config.yaml
n_layer: 14
d_model: 256
n_experts: 128
experts_per_token: 8
d_expert: 32
d_shared_expert: 64
activation: "swiglu"
moe_layers: [2, 3, 4, 5, 6, 7, 8, 9, 10, 11, 12, 13]
router_score: "softmax"
normalize_top_k: true
routed_scale: 1.0
balance_loss: 0.0142
balance_bias: false
router_logit_norm: 1.0
init_std_router: 0.00622
lr_router: 0.00058
vocab_size: 2048
norm: "rmsnorm"
norm_eps: 1e-05
tie_embeddings: false
optimizer: "soap_variant"
lr: 0.00342
beta1: 0.95
beta2: 0.95
batch_tokens: [16384, 32768, 49152]
seq_len: 512
train_tokens: 291500000
steps: 9169
dataset: "wikipedia_en"
Below are experts of layer 11 (counted from 0) of a mixture-of-experts language model. Rows are named router (the router's row for the expert) and show model dimensions 0-127. Each number is 128 + 24 x the weight over its row's rms, rounded and kept within 0 to 255. Numbers have three digits each.
After each expert's rows: "mostly gets" lists some tokens that are sent to it at least half of the time. This comes from a sample of Wikipedia text that the model never trained on.

# expert 49
router:181112142113165120119154176117111120109102079123073114162152101168106113123148129155147118114116102164107131086127142166129132112075121117122107139084108143108117118121136138143119141127132121161120116105141091130100125151142124108126086131124135140128150128146103092128163139156136157116169128099143082164136137092107116164138176152170111142123128110163099155127164099143096163110118
mostly gets: " A", " co", " Co", "ga", "co", " I"

# expert 26
router:115138126164152122131165126118116118120152124134119120140154114152100111135117134127128114100112130126173119134143147147126168106144097134136131102144168141107123092134100117129130178125164125140107161078139152081128094152152155104147168158164121103123111181130130131118113140107155111093113122130145145125148124088107149149108151130171176139095141172108149140125123107119127111097170
mostly gets: "\n", "|", "±"

# expert 114
router:110173131138141082115151097183095131124178137140121171108138099172091143090096100126138145126121081111147107143112155140148136131148117132120121090106186172163093124143106125105135116156164092143132122127114125082119127172152144116094125154094096142113116152141165111157143142126131097135146092130111130152064120127111139162107156107108119160141147135115169120115157128140150133130121
mostly gets: " France", "),", " England", " Australia", " States", " India"

# expert 2
router:148156117112161121119172098131140079120117109119111117139148101122133131179137134125119095156174130167140141084108126163132162121101108116136161162127092119102116142094092141124081099120117086151103134120151110108102141134110158081140158138100100127166096167104109091151134111131088119102087139131152130100155139128110118114093112123115123132143076108114162149134101100126108113085155
mostly gets: " se", "e", " fa", " f", "sa", " II"

# expert 22
router:111141103130137128128161127178089156140162142112191169134086093148104112165111115142134106132136132138131107148100135102172116156158119141125106145110117116150119130129101089138150117107129106148131122150167099074136115143105114107105136157128139119107159115115166136152112141107180159138109094104123168140136145144112152115119120110148133076120124118114148123111110144134145096135115
mostly gets: "|", "=", ":", " –", "-", "→"

# expert 29
router:083141088091145108092149150133159128117111121143084163154146132138142101109162132157155114102112139116139156147149144141126141097121143132163110105147135122096164095141075094133122142117169127180126142073143083101109095152138155124089099098112143128108119083125185096134099134085107142109160143129118136115112141126153097155113180169122121113138084095129117125110148103112109160130180
mostly gets: " \"", " (", "(", "_", "″", "_{"

# expert 82
router:156105114153121131135106133104103141137134121161128164117119158158121115121085096159173157117085172139134124129110108138093151124099155126111157137121117116115132148155118192091147112124110161088168131167073161106125158128135130126123135124104101083111158146138109118091133085106128087102145122117162156144100089089133126129133121160150155155127142108141104156130103093119155143146077
mostly gets: " form", " song", " group", " program", " design", " support"

# expert 112
router:120182141096131142160116171090120096122132141118177140123149141102146152080126155131144083139131157090126115141123122160119090132120109117181085111150126161151125140131160134167096153141100167119149128090156142155119105132155079144138091165111123153125138145134157123150174089098123150146141152131162120113131127105114113168100106160158156161122140135127121140129106140164097111127151
mostly gets: " st", " St", " h", " sp", " tr", " Co"

# expert 18
router:100087120132134142112147110135145129138147133159123174157169082109088107112133175121137117122110155139127150122132166091149135145109071141131099126155111078128113125145080108111089154155172084142105139143094114114130094139140156108108086143114138122143156118147171079128101110127102160098112085142108129156104140118149127099114148135110088108083098123119136144162168100120114125133137
mostly gets: " \"", "_", "_{", "—", "“", "†"

# expert 126
router:104124145155136172136088137130115137125149143135160148101115110134105102147133162132114121100095115124105105140147180120097100139154114168076172067127112113099166139120091094108103100133146119103119131141088166144117122150135180091109143118155169124143097096150160119124093145151131112116134110128115125122150116155164136131132109122129153116140112162112148134185139126088110100133095
mostly gets: " Best", "Note", " book", " short", " Black", " young"

# expert 32
router:107133178138156112115150111092104122133156129120121103140176118121121107095108103161167123093093142085137155145144142125118127122133104153155155106131141096079100106103126130119129101111149132137122131141150090131132101147163148078081170127157087105143111121121151102139132151129147113112153159123113114085121130119144077094105149156163139102151150112170154183135137129137103168137186
mostly gets: " 2", " 4", " 3", " four", " 5", " 1"

# expert 124
router:099093147137135136146110098173111117174148140112118116143049132081111114139096116139153117136129128111117125059165111142144131153138100097151154143143100119132121124147118099107114085122093140114108123144111150136135142114118163124146089091173144101141158157120109149093125115153086109114173148131169092114120087132124110099183129146133135170124132159108144127124060150091141141119148
mostly gets: "cur", "fu", "udi", "equ", " continu", "for"

# expert 64
router:123125149186140118127146090158118161116084107110154162119069102109103145172134113143140123140089098101117107099138147067148128131161156116081147131160153110107132131145120121112134152097130158116131117147070156117129127144152125107114144105138141146117147097086122161158087123153137129118106163136136131102128147113107121128173166083077150137139172114128073144131131145114099109146151
mostly gets: " Smith", "ford", "ville", "burg", "ć", "ley"

# expert 125
router:123125085141141131122130086115157128123166153120155151136164095165085097115113127154140128113125116118118129125134140170147151110134161118135174145116169094109108097105104084127117109121131123094106142153066169150163122131149137119128166120127142108128143120106147112095093145127122123160100125127101144153122142135137126077093112133120116107128116093127143160145140142126100145103079
mostly gets: " New", " West", " Best", " main", " East", " full"

# expert 7
router:111091152140129157139155139166131152163112131128124123109086134149126135171122127113107088103163145088109136170128090113126135110115130110139103162098120140116173159144146138097156137108132126127106137159125110139108112145074079111157123101135133143166110071129128155147119139138148126145119091087130150118145108098108152075106128098125103094139104114149132105138081118116148115118086
mostly gets: " of", " into", " from", " the", " for", " to"

# expert 88
router:144169161135125127140125147138158145155110150139119174136152095066173096162128089130104108139123142107109133098133111118112119137138101133102126135142131092164118103158166135150132142125120146160130097116114135171140170067140154114125085112131122125108112117135088138099134189136132112133155157141122099153126106103113104123150127162134167155156117166071125127090121148122123148148109
mostly gets: " Di", " Pri", "ri", " Ri", " Bri", " tri"

# expert 5
router:115116097108124075125133112182102135116119116119101155132095108116122106118160144110117157123113081116118123115133109146134154138167132150163124134093132129101095140110103119143119131119096104150123148147130124108124100136098142139115127097164147125131126100101165095129098182119151147136135104146104149101084126136123163100101119126141084099122185138148158127131169108132210128131144
mostly gets: ").", ".", "–19", ");", "–20", " (1"

# expert 17
router:127141156145129171106127087131128150141142137136102139123110128149120135127107152122120179089151123098094172150131142088102135154137161114128133103105134120124114142190095126091144115142136108145127124116114114170158102144122115125144096159129144104087142090120160087159155115126130090137069093149118134141120154112101157136133125097152079108132115120148156123136122135150109104132134
mostly gets: " on", " with", " On", " during", " from", " against"

# expert 15
router:096154131124137091120144111169143096136150165083094104141141077139131097139128153153144141130080140141126144178155166111149110097138118121121163134148105113137157150113092154143154110144136192140093151112136129134143123137125110116111192166161143184118170096133134093130082112119122117118087116142081108151183124104148110116098145131135142128124134127100120131108102169139121170111103
mostly gets: " post", " Super", "\\", "″", " sub", "---|---|---|---|"

# expert 39
router:091136125115139128081129110169091129155099125147125146126111104169111099131110101158096153118101118095137172156114124119146154114150142115114184077092123131103101102121135107160100113138146112142072159146115085150108132146124122096100121160137113129113091131081130129136095112166140131143103099133119126108130121106142138140091133113125134165139111130133164135114163149097113167136118
mostly gets: " was", " also", " not", " would", " later", " been"

# expert 87
router:100131150128139098130134118174101117147098154106143177151116151134112127141135161126103113141096114085112099103149109100143148116113130115120133126107151132117147110155136151149128144120129147100160125142127172148107129101103142102159089141145170104118138134115058128138086129106152129127126144157116143116136172125158130084161185117154123114139151129113084170107103132142131143164139
mostly gets: "ler", "ov", "ton", " continu", " Smith"

# expert 79
router:103129124161154110076113097175114107111125142125093127139126146148116114180133117115087162107126136123098165147117141109139144147151118144140136116110125087124126131164104129170141102126159130150097108147098099094136091168076095103095123175120161106109099115109172107134114158167142125139154101107090090161102135119126134070080133144107101147152100100133157102127132123121136113105160
mostly gets: " until", " &", " and", " or", " early", " late"

# expert 46
router:165146145106169095072144127109113135146165119122127099110156081146081082133152102139111114166084143092128144120087141105146139139130118158150137143128108142136096108080110158106121109086106120156133093110140097150097095137121147084106161124161106122108123092109142115130146150148144129100170128121118109098113144139099091068095138169147120129128164100125120164113173137126099126152138
mostly gets: " 19", " 18", " (19", " 9", " 6", " 2"

# expert 3
router:119113141169120138146128119143095146112085113153154121088130100152101113174148094155149116090104138125122153170086139154143166101169130149167154113110118125091134108103111137144157114164116153146115170130130129107157135152108113118085136149164086110093145145123102091149113099082178149168116105096116145104135123098123172144134154151116087130152121112124148133148129121108124150150120
mostly gets: " where", " which", " when", " who", " that", " while"

# expert 38
router:196137111115104124141123149084161106084136133158148143112156120096121086105148144121168118135139151106129102087139152131137114144096121153145109155142125120138170136134195108156147142116116164147120137125180153144148104128141080132134154118099117186142135147149166157116169122106124100115100145137101116103150155115138113147101094138171141133125181127122090152139170111122123182149128
mostly gets: " h", " Ch", " Ca", " ch", " ca", " Col"

# expert 25
router:123178152151140118118127100128109103153105113110152123138118107135059152169113160150143120136097094111120121113107115119124145114161114169093126159144112137094141093114096121098124107136138164120112153154074122086179089136118141108105156134108124098145122155140123136138098098126164153111078143170125122120097126113143146170132138141137160153120136063117122145165128126118111127155105
mostly gets: " m", " song", " father", " person", " brother", "tt"

# expert 43
router:152135089127145120127163122142096155102107097140117115127141115150089084121135110133151130131123146128115106132106116107141153132137119169136151111129147151110129085132082117092131119159127128143152190085149158098141106155181150115066134117162137082106114135145146129129158159126133143105141081153128140152154117169133190125122183131117104095129134111108158155145115095128097124155098
mostly gets: ")", "\"", "]", ").", "$", " However"

# expert 113
router:146081153133144151160107155140123143158132143118163102149113156078109149127119106138161108169105131133083114099114118131100125151139086127170132147146134131132136126102158136095100087167106165139103133132107138109125121112112096156109106169128164096143139099107110112153156113143100163132132137074179087138135115136097126101193119134126121107115152134124156147154110150116116142143122
mostly gets: " His", "cur", "tro", "ur", " trans", " inter"

# expert 122
router:133156115120144088145116171121126118103123125146120121145150138147094137137113113114129154134120123145129110072174114124115114132154103127112126099097151124125126124077114147100106126158103137171113123116124101137103137137147130075161130160157117151176123128165100118101122131114124166167142149154159091166128075145080106133104139159119169118162099114122163126111140110122125143105087
mostly gets: " E", " se", " Se", " Te", " Ja", " Jo"

# expert 14
router:111105150130145098117157135111142136125120130150117111106146110102112113136137114120135124154085136087116113119101152104100110143115083159100115163155140154102100164105185091118094129153124162159129133158160108142120139110117144111183123098108098189109091131170124181140113154087104104120102139095139117100136112104114109139167139139161144109119161151112117140122141107083100145117126
mostly gets: " Li", "li", " Al", " El", " Bel", " Val"

# expert 62
router:104110110103142109114153141147155095123153081142102104162109093138137108120130168084139131101076124134118158116111130150121102157193119171161131127121089135096134150099122105153162154134137121165096110093101118097149099148125164125124097114120191132118138120087154120120093156121154151162102084142124132092111110141151187136110118137139081112160116141136160148128144107131146151127152
mostly gets: " \"", "“", "|---|---|", "\n", "---|---|---|---|", "["

# expert 95
router:101178121141149108114133088164138095125108143117143113075118137147106118150132142158148080154136152158078110119155126158105165084111132136111161175134167116094153178128141097175090094085137088128101153124125154106126140106118134144121155090151122126094104126108132117117136112147131146114145134157165151131138141110113109116132138139101118145121133126095134127100111112089100157106177
mostly gets: "ñ", "ator", "ker", "ct", "it", "ster"

# expert 102
router:119131155139138139160145115139125114156134100140119143090158131137096092100110089139094102124156138143089125110129154097129107097090119109139109070151145117113130126124131092159147140137139134168117173128109135127111133114142106123146082154138134134099140164122113165116145148090123140171105133161133125143132069139170108159108146098176131131134134090130161165165083111099100134097153
mostly gets: " con", "In", " in", " In", " di", " re"

# expert 50
router:142141122111157107149159097147101135138150112149151143132123121155102095105140130132109162148123114128136138143112104102149142120174122149141132093115119162074114119120071117100127109108149107151129163113105142106111098163113150104119095118150153089122163142090128148156153162087118187107132058138113122138125118135132150107099138134141095124154115085165173160108126135135125155124078
mostly gets: ",", "),", " but", ");", " and", " while"

# expert 63
router:139132141095160152125145158128173113165137124144130092149139118117157138112134157149107145142172189139167107110163098154126127093159144094103159115151100137154075131163156102112168112151159098142125103132118159162134084162120149110100134125145150158128144135138078118121119148091078124137110124158119117106142153134121126105087105141123173160174179172141152140109166120088110112138112
mostly gets: " S", " ex", "os", " As", "amp", "jo"

# expert 37
router:129130135145153111108123135116108137098158098128106111116172108121129157094169105163089141152093093120146163124127125161114122142133143160089156128107111124122094137085130151110103118099123133099143158159107096144141091116166150085083175162156115104114088142119143149130146141147126095145129155142103116129144135166114091118100147126122117096148168119143131187125152149118127130107158
mostly gets: " 2", " 4", " 22", " 3", " 25", " 5"

# expert 78
router:121111133160140124135108102128093131158147129143118169122109094129114138155128155144141116122090119111103148155113142167145136151157100111185132088108160116170092109136121092159110077129115143160092137148146154099160128167137136106117139161143162110120139124111135119157124130138161114156119124136083125133086137137089168149098129081140107119154111160081132151106109103129110141135117
mostly gets: "After", " until", " after", " announced", "With", " since"